Below are experts of layer 3 (counted from 0) of a mixture-of-experts language model. Rows are named router (the router's row for the expert), gate (a neuron's input weights, with its number), up (a neuron's input weights, with its number), down (a neuron's output weights, with its number) and show model dimensions 256-383. Each number is 50 + 10 x the weight over its row's rms, rounded and kept within 0 to 99.
After each expert's rows: "raises" lists some tokens whose logits its average output raises strongly, later layers aside. This comes from a sample of Wikipedia text that the model never trained on.

# expert 28
router:44 47 44 68 64 40 38 41 37 54 25 38 46 61 44 50 60 24 57 54 38 39 37 44 57 45 31 41 59 48 46 32 53 37 61 47 57 33 58 71 67 52 84 56 28 46 57 39 70 57 51 52 65 64 62 43 61 39 48 49 48 46 42 30 68 55 50 39 54 58 48 59 53 49 35 55 39 56 50 44 60 55 50 46 54 35 63 38 59 57 50 54 60 30 49 46 51 68 41 35 61 57 56 47 37 44 46 61 31 40 40 64 49 44 44 52 50 64 53 58 51 43 59 54 66 54 43 42
gate1:51 70 45 34 46 55 60 38 51 70 56 69 61 41 69 54 55 45 65 46 47 55 66 60 68 54 39 55 52 47 47 46 55 51 44 62 62 40 51 48 52 55 49 51 38 41 71 40 53 54 55 54 56 58 65 50 59 45 58 53 55 51 66 56 42 47 43 60 35 53 45 53 57 45 43 72 38 58 45 43 51 69 54 54 49 41 53 51 48 30 49 38 42 64 54 45 38 45 66 53 38 64 59 56 40 48 64 55 46 39 54 47 31 58 49 39 48 46 51 51 34 55 67 58 48 69 50 45
up1:55 43 61 56 44 60 43 59 54 15 56 35 30 70 49 46 48 58 55 43 51 47 34 48 37 52 59 49 55 51 37 63 41 54 41 33 41 49 49 50 59 50 44 43 62 50 47 72 61 40 54 52 59 41 33 54 52 62 47 60 47 55 56 45 53 62 70 47 45 40 52 51 41 56 48 54 65 48 52 61 51 64 56 52 47 65 51 63 49 61 53 54 56 51 32 53 59 42 40 41 61 44 48 40 65 30 43 33 67 56 43 55 72 34 62 60 54 72 60 63 60 46 57 52 47 28 48 53
down1:51 52 59 36 55 42 42 49 42 51 70 38 59 40 35 61 54 69 64 29 57 38 37 57 36 31 21 48 55 44 48 49 38 39 48 54 53 36 66 63 38 45 45 46 78 47 43 36 60 28 51 61 52 53 59 42 41 52 56 34 57 56 30 42 68 46 61 54 50 41 53 60 34 60 51 42 67 49 52 47 49 45 64 60 45 33 48 47 40 63 44 46 40 39 57 48 64 54 54 57 62 37 53 61 52 40 53 62 51 48 54 49 74 48 64 43 59 52 22 50 36 62 60 44 43 68 57 52
raises: ",", "The", "1", "2", ".", "5"

# expert 1
router:44 51 47 42 34 53 57 61 49 69 42 57 35 49 52 55 43 63 50 49 40 67 51 55 49 40 42 60 43 46 42 44 42 56 43 61 39 55 65 43 55 39 55 39 37 54 56 65 46 56 64 52 30 55 72 40 50 42 49 45 39 32 75 45 39 73 40 49 31 50 55 60 43 46 40 44 46 57 40 51 57 55 56 54 57 50 58 39 48 49 54 34 57 67 47 48 58 43 50 47 58 50 53 71 45 49 46 64 45 60 54 41 45 56 47 68 54 74 39 63 38 59 36 47 54 59 33 50
gate1:50 43 39 66 47 42 55 45 50 45 55 50 50 76 66 53 55 71 31 64 62 58 49 44 38 40 61 67 43 45 39 58 52 61 51 51 51 66 35 48 53 45 55 39 53 57 47 43 55 67 45 46 49 31 45 49 54 50 35 54 56 50 68 63 44 74 42 36 49 50 37 62 58 56 45 31 59 57 42 65 62 57 69 46 37 44 48 45 58 48 48 39 49 40 48 50 52 37 44 43 73 36 53 29 28 60 46 43 46 62 48 71 61 41 57 69 67 60 72 54 34 51 38 44 50 48 43 50
up1:62 32 47 51 62 27 40 44 49 42 47 47 43 63 51 63 48 52 55 55 66 72 34 67 44 49 59 59 54 45 79 45 45 34 41 47 44 33 40 51 42 40 62 55 58 63 38 33 37 60 33 57 46 39 48 54 68 37 62 59 48 64 38 54 44 39 51 40 48 43 68 41 54 43 50 32 46 52 55 55 47 57 66 59 42 50 63 55 46 41 58 64 39 38 56 53 62 57 47 55 48 58 40 43 51 61 35 65 50 49 64 54 68 36 66 48 37 50 35 50 34 65 47 35 52 41 33 43
down1:51 35 63 64 55 66 42 44 41 58 43 60 55 66 51 66 51 63 64 55 55 34 42 47 56 53 58 53 49 57 39 56 45 62 48 54 59 65 27 52 59 54 56 48 48 49 52 53 61 57 55 64 52 43 33 48 45 51 61 53 58 46 60 52 43 53 58 37 40 59 46 65 58 65 61 54 45 71 53 52 58 41 46 40 57 50 43 38 45 43 45 45 42 64 33 36 57 48 50 58 53 27 48 46 41 44 53 42 55 56 23 48 71 43 48 63 48 52 51 45 42 46 54 44 34 51 50 58
raises: "0", "1", "2", "3", "9", "4"

# expert 27
router:54 45 44 46 59 49 51 55 62 57 43 64 42 42 45 58 42 60 50 39 40 43 63 45 62 49 52 43 48 51 28 48 59 56 32 51 39 37 57 44 46 59 53 55 32 50 59 41 48 48 56 65 61 50 59 36 47 57 43 35 49 35 53 48 71 42 60 57 40 49 53 42 41 45 24 73 34 57 48 70 49 59 50 52 49 43 65 41 48 67 57 33 34 58 47 44 62 74 43 63 59 44 48 64 37 45 46 52 45 55 48 55 43 39 55 50 44 68 51 62 53 65 56 62 61 56 41 34
gate1:48 35 57 43 36 57 41 53 56 30 51 42 68 49 53 47 58 37 52 50 42 73 49 31 44 43 45 53 42 52 68 41 60 57 67 55 50 64 54 41 35 66 73 44 42 46 60 63 43 45 58 48 28 36 43 48 64 52 66 60 38 50 39 64 54 39 42 50 60 67 48 58 55 26 57 56 41 42 39 53 51 51 52 44 48 61 52 40 45 63 47 62 41 57 41 47 45 53 58 44 80 49 48 57 47 65 52 49 44 57 64 52 51 54 45 52 46 49 58 43 55 35 44 55 70 46 41 49
up1:59 41 42 54 54 33 45 34 40 35 53 42 54 52 58 51 45 41 37 47 43 45 40 40 43 57 48 45 50 58 44 50 42 48 46 46 50 54 47 42 54 50 54 57 22 50 52 38 64 37 51 50 52 50 30 62 55 42 51 39 64 58 49 58 39 47 58 54 49 52 46 33 54 57 46 45 54 52 49 35 80 53 54 73 58 49 56 50 48 64 57 64 48 55 53 62 40 38 71 46 48 56 69 57 51 68 50 59 57 39 56 56 31 56 42 40 61 58 59 51 59 28 54 50 57 48 39 55
down1:59 59 62 33 26 42 63 58 48 42 53 63 65 60 60 40 57 53 45 34 50 64 50 50 52 41 49 57 51 61 51 49 39 57 53 60 45 43 55 40 50 51 47 41 61 53 28 45 29 41 55 64 38 61 57 61 42 51 65 63 49 56 52 56 45 50 34 61 39 50 41 38 41 59 62 37 48 49 33 76 41 47 39 52 38 46 59 63 63 47 55 38 49 49 57 56 50 50 59 45 50 51 30 46 44 69 22 48 43 55 70 56 38 58 42 62 56 34 58 53 59 64 69 50 52 22 49 47
raises: "1", "2", "0", "3", "4", "5"

# expert 9
router:53 49 58 43 53 45 58 50 50 54 60 45 45 51 37 41 55 38 59 61 77 56 52 49 40 46 52 63 37 54 66 42 37 64 52 48 49 69 52 40 44 42 48 58 60 62 55 71 52 71 55 42 40 52 48 58 49 58 56 59 50 65 54 56 44 56 48 47 49 33 45 79 57 71 52 49 62 52 32 53 60 33 54 60 49 42 55 65 53 50 39 55 30 53 65 53 49 36 46 53 42 48 41 45 57 56 45 25 69 51 53 38 46 63 46 58 51 37 55 40 39 51 43 46 36 41 32 42
gate1:47 42 41 58 56 57 54 47 35 51 46 39 59 73 58 34 50 35 48 47 52 51 39 34 39 60 47 48 51 70 32 45 45 61 53 48 44 55 57 50 46 57 47 48 62 39 47 57 35 58 66 54 52 54 70 38 37 49 72 78 48 58 55 28 68 42 29 58 42 45 40 69 66 53 45 47 35 53 44 47 65 42 39 57 34 47 60 56 58 57 60 51 37 36 45 65 34 55 69 55 52 52 52 41 62 44 55 53 64 52 59 73 36 45 38 56 50 42 47 52 38 67 53 42 23 47 63 63
up1:54 39 60 26 65 40 36 41 56 35 63 52 68 39 38 52 50 56 61 55 30 44 53 59 51 52 49 48 38 38 56 44 39 48 47 40 61 39 58 53 47 48 54 47 16 40 54 39 60 29 39 40 40 60 46 50 53 50 38 38 57 43 50 77 36 51 75 45 48 58 38 30 56 57 49 48 66 43 49 55 44 62 53 27 68 53 53 63 59 31 46 43 76 45 54 27 47 50 53 54 59 39 53 53 50 54 59 47 39 43 49 34 57 59 68 55 58 51 54 51 54 28 53 50 66 49 49 44
down1:38 57 39 46 53 70 41 40 64 59 65 46 44 47 48 53 43 54 63 31 46 40 44 46 62 58 43 64 50 39 53 55 45 65 46 61 48 34 63 46 52 65 66 69 56 35 44 64 53 39 44 56 44 54 35 42 68 45 47 45 41 49 52 44 51 52 53 37 43 30 44 39 56 44 53 57 50 39 48 61 59 64 52 55 58 52 51 41 61 51 43 56 65 55 63 50 61 48 68 54 51 69 79 46 56 33 65 42 48 53 54 40 70 46 57 54 47 57 45 40 51 38 48 45 59 44 50 40
raises: ",", " ", ".", " in", ";", " ("

# expert 30
router:45 50 45 54 68 50 47 43 33 30 35 64 52 29 49 56 46 38 47 41 43 29 48 67 57 59 43 32 58 58 44 56 44 32 53 46 52 34 43 56 40 57 35 72 56 45 57 50 47 49 37 55 49 39 70 36 49 52 41 59 27 39 52 29 72 53 50 31 49 50 50 66 47 44 37 55 64 59 44 46 30 49 40 44 61 47 41 52 59 44 49 45 57 49 38 47 42 40 56 41 51 43 46 36 43 43 31 49 37 36 57 39 46 46 47 41 40 72 51 54 59 44 42 60 59 65 41 42
gate0:60 43 52 35 37 56 33 43 52 28 33 61 53 48 53 44 52 56 39 74 55 47 56 58 38 58 55 54 64 50 46 43 45 47 41 54 53 51 64 50 63 34 38 53 65 44 41 48 56 37 53 63 30 56 50 46 58 51 59 61 60 54 47 45 67 56 49 64 49 61 48 55 70 49 52 57 57 55 65 64 65 37 52 43 51 67 55 63 57 53 47 42 55 36 56 72 57 56 70 49 61 66 56 41 64 41 33 41 65 29 53 53 49 51 36 50 39 61 47 47 47 54 32 40 36 57 41 49
up0:44 49 47 55 53 69 39 68 50 31 50 43 42 62 44 68 48 59 59 60 49 51 69 49 53 48 54 37 45 49 54 63 52 42 53 41 46 47 43 50 54 50 49 51 41 52 43 67 53 51 32 34 47 37 40 32 40 45 48 69 52 40 54 53 37 53 71 45 48 41 50 56 57 42 44 46 55 47 35 42 51 48 36 50 55 42 40 40 45 58 51 56 44 65 58 44 58 30 48 67 36 44 41 55 45 52 47 57 54 53 63 55 57 48 60 39 53 28 49 42 61 47 68 54 55 38 47 48
down0:61 53 42 49 48 53 41 60 51 56 49 66 42 52 56 53 53 68 44 48 58 47 45 24 63 52 38 49 46 55 45 48 49 44 56 48 38 52 48 56 42 30 45 59 60 62 54 57 67 68 44 39 53 43 47 56 46 51 54 52 73 57 66 61 51 72 55 38 46 59 33 45 34 43 48 56 48 44 60 36 56 58 48 34 56 65 53 50 50 64 53 48 49 46 38 44 50 46 44 52 50 53 47 38 78 71 66 43 43 49 53 50 58 41 63 57 54 30 44 61 34 36 32 52 37 39 35 48
raises: "|", "-", "===", "The", "==", "===="

# expert 4
router:34 53 61 49 67 44 44 53 43 45 40 38 58 33 35 41 57 19 56 63 46 56 55 46 61 49 48 46 56 58 51 32 52 47 55 54 43 33 50 54 56 49 62 70 44 53 43 52 51 49 38 61 43 64 53 53 40 38 56 62 64 63 48 50 65 58 47 43 45 44 58 62 50 65 60 53 50 35 41 46 55 50 51 50 61 37 61 57 43 41 37 54 43 45 69 56 45 58 53 52 53 40 50 47 51 56 47 74 37 46 67 42 58 41 63 48 48 56 46 52 49 63 42 53 38 68 52 49
gate1:52 54 40 53 50 26 23 66 47 47 44 45 54 42 42 60 70 46 51 53 42 48 76 55 39 50 45 54 51 36 53 48 38 31 47 36 59 57 51 45 51 45 64 44 43 48 46 55 61 66 48 47 46 38 45 54 49 35 42 32 35 45 48 52 56 53 44 53 60 59 53 49 46 29 46 51 47 56 57 49 57 39 50 47 53 38 54 55 29 50 38 55 57 33 34 37 55 59 52 61 31 49 56 49 58 47 38 59 25 50 54 46 65 43 37 38 46 45 22 65 37 63 49 66 43 50 47 50
up1:49 37 55 51 45 63 66 49 48 32 67 53 54 49 46 32 33 53 48 37 37 58 35 48 51 47 55 35 66 53 43 43 59 54 57 62 41 59 57 64 42 28 50 50 55 52 52 39 60 50 54 55 46 54 57 46 46 59 53 58 72 56 47 42 44 48 55 42 25 48 45 38 37 61 57 42 51 42 53 59 14 54 37 29 30 67 56 35 62 56 54 51 48 57 80 70 44 46 56 58 64 60 47 54 42 61 72 43 66 64 70 45 56 55 61 59 48 56 52 39 66 41 52 48 51 46 52 45
down1:29 50 49 54 27 31 50 68 50 42 54 61 50 29 59 52 51 49 47 43 55 35 48 53 45 70 47 55 53 59 42 29 40 54 58 45 37 27 48 41 62 51 52 48 64 38 60 29 32 45 53 57 47 42 41 49 39 42 54 58 52 42 55 43 49 58 43 48 57 54 39 62 42 48 41 46 41 62 46 43 59 42 55 44 41 79 58 54 53 60 57 58 59 54 45 49 37 77 72 64 67 42 39 45 46 49 42 57 48 27 40 42 58 58 58 62 47 42 51 49 48 58 41 45 52 54 52 39
raises: ",", " ", " (", " of", ".", " in"

# expert 22
router:57 52 44 43 51 67 52 63 59 56 45 39 58 45 46 39 53 29 41 79 33 37 42 59 43 40 42 50 66 61 38 47 46 34 47 35 32 36 46 31 50 51 57 51 48 41 51 47 51 60 55 42 54 58 60 41 53 39 40 56 32 53 36 38 78 54 46 41 64 49 52 62 48 48 45 54 34 55 36 49 45 46 53 60 60 52 68 34 67 67 53 37 27 55 49 66 37 69 55 42 51 51 65 42 42 44 44 59 54 56 49 33 53 53 36 54 65 60 49 52 51 42 52 50 54 59 57 36
gate1:55 48 74 50 53 57 41 51 53 60 61 40 63 61 62 51 53 52 35 61 58 33 41 40 59 51 17 44 57 48 56 30 42 46 50 49 51 60 36 48 62 50 52 62 51 52 50 60 46 58 24 53 43 40 50 41 54 42 63 64 50 50 53 43 51 50 39 45 48 48 42 69 53 58 47 47 44 43 43 55 49 39 51 24 63 62 56 58 39 51 58 45 51 53 36 58 59 41 38 49 73 55 55 43 50 60 65 48 43 53 57 64 34 33 50 55 43 56 47 54 51 36 44 49 49 58 29 55
up1:59 62 32 38 56 59 57 48 45 51 42 60 45 44 50 61 51 51 55 60 47 64 55 42 46 44 78 50 39 44 67 69 53 30 42 52 50 45 70 42 47 57 54 53 51 46 68 53 54 46 66 43 38 53 59 64 62 50 29 53 51 41 57 45 47 45 58 71 41 52 59 32 46 53 51 24 48 49 62 57 55 55 41 60 44 67 50 59 39 50 44 39 66 52 63 41 48 62 62 57 47 66 44 51 44 41 55 46 58 50 54 40 46 59 56 50 52 42 51 40 59 54 50 57 43 26 65 43
down1:56 47 34 31 52 58 55 64 64 39 74 38 50 55 61 41 64 38 35 44 50 27 62 50 30 40 43 44 50 38 58 40 44 39 56 58 35 52 44 47 65 55 53 59 65 46 49 34 58 52 37 50 38 40 60 45 39 57 30 49 42 38 42 48 54 33 57 63 45 62 61 57 59 58 41 39 41 36 42 48 41 52 51 43 43 49 33 54 75 49 48 39 42 44 65 41 43 49 65 40 65 58 44 56 67 52 59 51 56 37 49 41 59 30 71 47 49 47 54 33 38 31 59 56 50 48 62 52
raises: "0", "2", "1", "9", "3", "8"

# expert 17
router:43 50 51 57 42 50 47 62 62 38 54 41 38 59 51 49 70 61 46 64 51 53 46 46 37 54 55 42 53 33 65 60 64 52 42 42 52 62 43 64 51 34 50 30 68 45 57 49 51 69 56 40 69 46 50 63 40 64 40 63 35 52 33 62 44 51 52 42 47 60 45 39 53 52 60 55 58 53 60 37 39 38 51 57 50 41 64 52 56 62 55 48 50 54 51 45 45 41 35 49 52 54 32 66 40 41 60 36 48 55 43 65 71 41 44 38 57 52 44 37 48 48 50 35 43 34 63 63
gate1:54 43 55 45 39 53 54 37 47 46 59 44 48 61 41 41 47 48 58 48 52 57 37 47 49 51 54 40 59 51 62 57 51 51 55 50 61 55 53 51 43 42 31 75 50 58 48 56 54 42 58 49 28 42 54 43 40 39 57 43 63 51 57 45 51 55 61 42 41 55 44 30 45 54 44 50 58 24 57 45 51 52 60 64 41 48 56 52 49 71 38 60 49 62 57 50 45 59 69 57 60 54 52 53 65 43 54 56 54 38 33 70 49 46 53 60 46 54 40 38 42 59 63 33 45 57 63 54
up1:37 51 52 41 65 54 56 47 31 53 56 58 53 39 57 50 42 58 48 57 45 40 70 42 58 49 54 44 45 55 45 36 47 40 43 37 54 58 41 47 61 42 39 38 53 39 53 64 52 44 38 59 63 37 53 45 57 56 48 43 41 60 35 42 44 53 27 64 50 60 49 57 52 56 69 49 43 63 56 53 52 45 35 37 52 49 56 35 46 34 57 55 51 38 38 54 56 49 28 49 35 66 51 63 43 34 51 53 41 70 78 57 49 43 50 36 32 46 69 37 43 63 48 74 52 33 45 32
down1:42 67 45 43 65 46 50 61 57 44 52 50 30 50 51 41 64 53 47 62 33 39 60 67 34 54 68 50 62 55 49 56 46 58 55 27 49 39 43 55 39 56 61 57 39 56 53 55 66 60 43 32 38 51 47 49 61 74 58 48 46 71 43 51 62 54 56 38 57 53 50 67 44 57 22 53 47 44 37 59 49 53 59 40 43 49 47 38 55 63 60 54 34 52 29 71 63 39 63 51 18 45 69 39 54 66 51 55 54 41 52 53 57 49 48 37 56 61 54 49 56 50 60 36 62 47 44 60
raises: " ", " the", ",", " (", " and", "\n"

# expert 20
router:41 43 36 59 44 40 48 41 50 64 36 70 46 49 64 45 52 60 53 30 55 32 41 54 62 45 47 39 54 57 44 32 44 53 56 50 34 70 51 45 40 61 44 53 53 38 47 61 42 40 37 49 53 45 53 42 43 50 55 38 35 52 76 31 44 46 50 45 56 44 23 51 47 38 36 59 51 59 48 53 48 66 49 53 55 63 33 29 39 37 59 66 71 58 40 42 46 54 40 40 56 41 46 43 47 41 49 47 45 47 49 55 43 34 23 67 54 39 59 59 71 51 55 56 66 44 34 43
gate0:55 47 35 51 47 38 55 49 35 70 36 52 48 33 61 61 43 56 57 61 51 53 40 45 50 39 36 64 58 50 49 39 56 52 66 45 57 58 70 46 48 50 47 49 65 35 53 42 32 44 57 57 49 60 25 22 53 58 44 52 44 48 55 43 56 59 32 56 57 58 46 51 43 37 39 52 50 46 45 35 46 29 56 38 58 65 51 44 45 70 49 54 63 67 52 39 65 58 45 38 50 43 51 36 40 48 50 52 44 67 55 60 60 56 48 57 33 39 60 50 53 37 34 52 43 68 46 52
up0:48 41 60 51 46 58 53 44 49 39 56 51 42 57 46 34 51 33 53 23 50 48 41 57 57 70 54 55 63 70 41 50 40 49 50 71 43 44 53 72 55 39 54 43 43 49 54 59 57 67 67 40 40 47 55 65 27 48 55 51 59 47 37 52 70 31 66 61 43 63 54 50 69 48 45 61 36 39 61 46 39 57 40 62 49 45 55 53 47 46 45 44 59 41 52 59 36 53 47 50 38 63 44 56 46 57 48 49 35 27 54 65 57 53 39 59 52 42 42 40 42 60 58 57 66 49 48 48
down0:58 46 48 55 49 56 65 47 36 56 64 68 45 73 45 54 44 52 55 56 50 37 48 54 68 56 42 59 55 58 51 48 50 52 41 59 46 51 46 60 43 56 46 46 38 54 47 56 53 40 60 61 45 58 70 29 51 59 48 56 50 52 53 50 53 50 64 37 69 53 32 48 44 47 43 52 58 40 58 50 51 43 62 66 42 39 44 19 37 42 49 43 50 68 51 51 40 45 52 67 52 45 58 46 50 51 41 64 30 48 46 55 56 37 39 62 65 50 58 59 38 34 61 58 58 56 63 50
raises: "-", "|", "2", "1", " ", "=="

# expert 25
router:33 42 53 53 64 32 40 58 43 57 30 51 19 53 51 60 57 27 50 66 63 60 57 42 67 44 49 48 56 38 57 46 54 48 52 43 45 57 50 51 55 47 65 48 38 63 38 49 50 32 63 62 57 45 58 46 64 27 60 60 55 59 51 49 55 59 47 54 47 40 46 69 41 49 59 57 53 58 22 65 59 35 54 42 46 30 49 49 37 43 59 44 41 45 57 50 50 52 33 53 60 52 36 31 75 49 52 59 49 48 46 55 76 51 66 51 37 43 57 64 60 51 59 41 56 51 33 34
gate0:49 48 49 73 39 50 63 58 62 43 55 41 53 68 66 45 36 61 55 50 75 56 56 46 49 58 49 58 43 36 49 75 54 47 36 56 61 44 46 57 56 65 51 49 53 53 44 56 33 67 45 63 38 66 43 37 56 39 43 57 57 55 51 42 55 62 47 48 53 59 42 49 43 50 43 52 53 66 53 42 56 70 51 64 42 52 46 62 37 57 53 55 50 38 47 40 49 37 40 47 39 41 53 59 56 58 42 53 67 49 36 58 68 42 49 38 62 63 53 42 32 61 56 48 51 67 75 47
up0:48 43 45 52 55 50 20 55 35 45 46 33 63 46 53 53 52 30 55 51 46 41 50 56 39 35 48 40 65 53 51 43 44 44 57 49 30 57 57 49 49 33 49 59 43 34 21 47 49 39 48 31 50 44 50 62 51 55 38 32 28 61 40 44 57 49 48 54 58 42 55 51 34 35 46 50 32 45 44 58 33 52 49 56 48 50 53 45 50 47 47 44 42 56 60 56 57 57 38 55 62 35 44 46 26 38 55 38 35 56 64 46 44 53 31 64 48 34 57 44 64 50 44 59 58 59 48 37
down0:53 60 60 46 45 55 51 23 62 39 55 42 35 36 61 52 54 33 41 45 44 56 44 53 57 47 43 58 59 52 50 48 54 35 57 59 50 67 66 70 50 32 50 52 54 35 48 58 55 55 49 37 47 68 39 62 44 58 60 34 49 46 53 43 45 51 56 63 58 41 49 66 42 45 57 33 53 53 49 45 47 48 27 47 42 53 37 26 40 43 48 38 47 40 50 45 69 49 37 36 36 62 47 65 56 39 50 41 63 41 46 53 48 49 32 57 61 63 70 55 39 48 51 52 55 28 53 43
raises: ",", " (", ".", " and", " of", " in"

# expert 3
router:64 44 34 43 36 47 67 42 48 59 54 47 56 52 51 54 53 30 48 33 57 56 51 48 41 48 51 73 42 45 71 56 39 60 39 59 45 73 52 41 42 52 35 49 47 42 46 67 58 48 50 59 40 52 44 62 53 42 59 46 40 53 51 49 33 48 49 56 65 43 50 49 62 45 61 50 48 54 45 57 57 54 53 44 58 59 31 51 35 54 38 70 54 45 59 43 52 39 52 50 51 59 39 43 54 43 47 32 76 65 58 41 17 45 56 55 58 15 38 45 57 49 34 50 51 37 28 48
gate1:52 62 35 57 46 52 49 41 59 44 39 61 37 68 31 58 64 48 52 54 60 35 57 27 69 62 47 52 57 56 66 45 53 48 52 49 35 54 48 56 28 37 60 48 54 66 42 42 58 42 64 46 62 52 53 37 52 46 54 51 58 35 48 43 29 61 44 46 53 38 60 85 58 59 56 43 45 50 58 47 63 30 40 36 39 75 62 55 46 42 56 47 56 52 52 44 38 43 59 52 54 50 49 57 58 54 34 55 49 46 45 55 47 53 26 54 67 39 55 55 53 61 46 49 44 51 56 45
up1:57 53 49 38 40 60 54 51 69 34 47 63 28 57 48 58 52 58 53 43 68 41 55 35 71 51 51 63 63 60 60 40 70 45 50 55 43 53 58 53 52 37 51 55 49 61 54 52 57 55 60 59 41 58 50 33 58 44 55 54 59 43 44 34 41 59 54 43 51 33 54 73 57 42 43 42 45 55 42 41 57 30 41 58 41 83 65 60 46 47 61 45 51 57 41 50 35 59 65 49 44 51 62 58 44 57 39 46 46 51 39 57 54 44 43 61 58 39 48 40 53 50 43 52 38 57 58 49
down1:59 47 58 45 36 47 68 42 52 45 43 54 20 54 26 56 56 63 41 51 58 43 56 35 58 20 47 43 43 45 47 47 61 45 51 53 41 48 52 69 46 43 56 51 48 51 54 54 30 34 57 54 54 28 51 28 57 61 75 46 57 48 49 47 50 60 41 56 51 36 48 51 61 46 52 50 55 55 47 47 63 47 47 48 54 47 61 46 31 66 69 62 41 50 56 48 44 42 63 53 47 40 53 56 66 52 44 59 53 60 59 40 58 60 49 55 60 51 67 60 44 67 51 52 56 56 47 48
raises: ",", " (", ".", " ", " in", ":"

# expert 26
router:51 48 50 42 28 74 59 56 54 64 68 53 40 54 44 44 26 28 54 50 50 32 47 58 33 49 40 57 49 62 53 56 43 53 42 41 49 41 50 40 55 55 46 53 47 26 53 40 53 61 56 50 58 56 39 43 55 48 34 36 36 32 47 40 71 41 49 66 62 52 41 62 56 32 49 49 42 58 36 33 50 54 70 60 47 56 55 33 47 52 44 43 33 63 45 77 43 64 48 53 36 59 57 53 35 51 43 40 54 68 37 35 30 49 32 57 58 59 55 50 52 53 63 44 64 66 46 54
gate1:52 48 40 30 38 67 62 52 50 48 37 48 54 50 58 73 68 61 59 59 50 46 47 43 40 47 37 43 39 37 81 60 41 51 59 57 39 50 33 62 42 51 57 55 59 40 45 43 54 49 46 57 46 56 54 55 55 39 57 59 44 51 70 42 44 42 66 31 60 50 48 65 36 51 43 55 66 66 43 51 64 48 57 49 57 38 51 67 37 67 37 47 45 54 51 60 37 62 38 39 44 69 46 36 47 62 44 42 47 42 32 51 56 43 38 50 51 27 44 63 60 59 50 39 64 42 42 49
up1:36 29 72 63 34 37 38 52 55 35 62 48 49 56 52 31 61 50 60 52 44 60 52 48 43 36 46 55 56 60 21 51 72 49 44 28 62 58 80 50 59 60 50 58 52 43 56 42 41 48 47 27 51 42 36 51 57 54 50 41 53 58 52 54 42 55 51 51 43 45 54 34 53 47 47 48 45 50 54 47 22 51 53 34 42 55 39 59 61 70 44 48 48 47 46 27 51 25 53 53 45 35 43 59 53 28 45 56 44 64 50 66 56 40 55 48 65 68 60 40 47 44 58 48 41 65 66 52
down1:53 47 48 50 70 40 72 58 41 63 27 53 43 60 51 59 47 48 63 48 48 30 41 58 61 53 37 55 62 50 59 40 40 58 62 62 41 45 39 52 53 32 61 40 47 38 45 46 50 32 58 60 46 51 58 62 55 44 43 64 62 57 58 64 43 49 59 57 62 42 69 51 56 61 48 77 54 38 52 59 46 64 54 46 48 52 49 55 51 61 57 49 73 45 29 46 52 50 52 48 55 59 50 48 40 54 41 57 51 54 44 36 35 49 60 56 44 30 67 62 46 45 58 43 59 40 34 54
raises: "0", "8", "2", "1", "6", "4"

# expert 24
router:61 57 41 48 56 52 49 48 45 54 65 51 52 32 39 60 50 16 56 55 63 56 63 40 52 50 51 68 51 60 62 59 37 56 51 40 49 64 65 31 47 50 42 59 65 71 55 55 50 60 51 53 58 48 39 55 42 37 52 55 49 51 45 57 53 54 53 54 61 30 52 56 36 58 61 45 47 55 37 62 50 36 52 50 49 50 49 61 38 52 37 45 38 61 60 57 38 32 65 51 47 56 52 43 67 66 48 39 60 52 56 29 25 49 67 49 47 20 51 48 53 52 29 61 45 68 24 56
gate1:46 37 54 49 44 36 53 54 54 42 42 45 53 47 47 57 67 32 60 73 61 81 64 64 64 39 59 48 52 34 39 33 60 42 54 57 54 44 55 51 40 54 40 62 46 41 52 45 57 44 44 41 62 52 50 60 47 51 45 57 67 48 39 45 59 49 40 30 59 48 37 58 45 50 41 54 51 51 61 31 46 91 47 64 68 47 35 63 32 67 37 57 53 43 48 57 38 66 44 52 51 52 50 32 42 46 61 51 49 43 48 69 41 44 51 58 61 46 51 56 49 39 53 54 19 45 39 50
up1:58 67 26 60 38 54 58 47 28 43 69 48 52 35 55 48 54 58 52 40 29 50 39 50 43 58 53 52 41 54 63 53 43 45 45 45 54 49 55 41 26 48 64 49 53 61 57 37 42 60 36 40 58 53 48 53 68 65 55 39 33 71 46 47 50 53 60 46 44 44 49 45 48 50 44 40 34 68 54 59 61 40 37 30 31 66 38 39 65 52 53 56 53 56 29 54 65 25 53 41 45 63 71 69 51 59 32 57 46 42 53 51 34 40 45 25 63 44 44 41 47 38 42 60 50 55 70 55
down1:45 56 42 40 58 56 69 46 45 42 62 63 72 58 57 58 39 65 60 55 42 50 49 52 57 55 63 50 51 57 57 70 47 38 41 45 70 51 59 50 56 41 52 47 41 44 52 58 36 49 14 54 55 63 61 46 47 44 43 59 38 62 37 52 62 41 55 60 46 34 51 33 56 65 42 37 33 53 59 53 54 34 52 39 34 53 72 37 51 48 49 60 40 27 39 73 57 50 48 33 37 47 50 52 46 37 42 37 42 43 56 43 44 47 54 36 60 60 41 48 44 43 62 54 50 42 31 57
raises: ",", " of", " and", " (", ".", " in"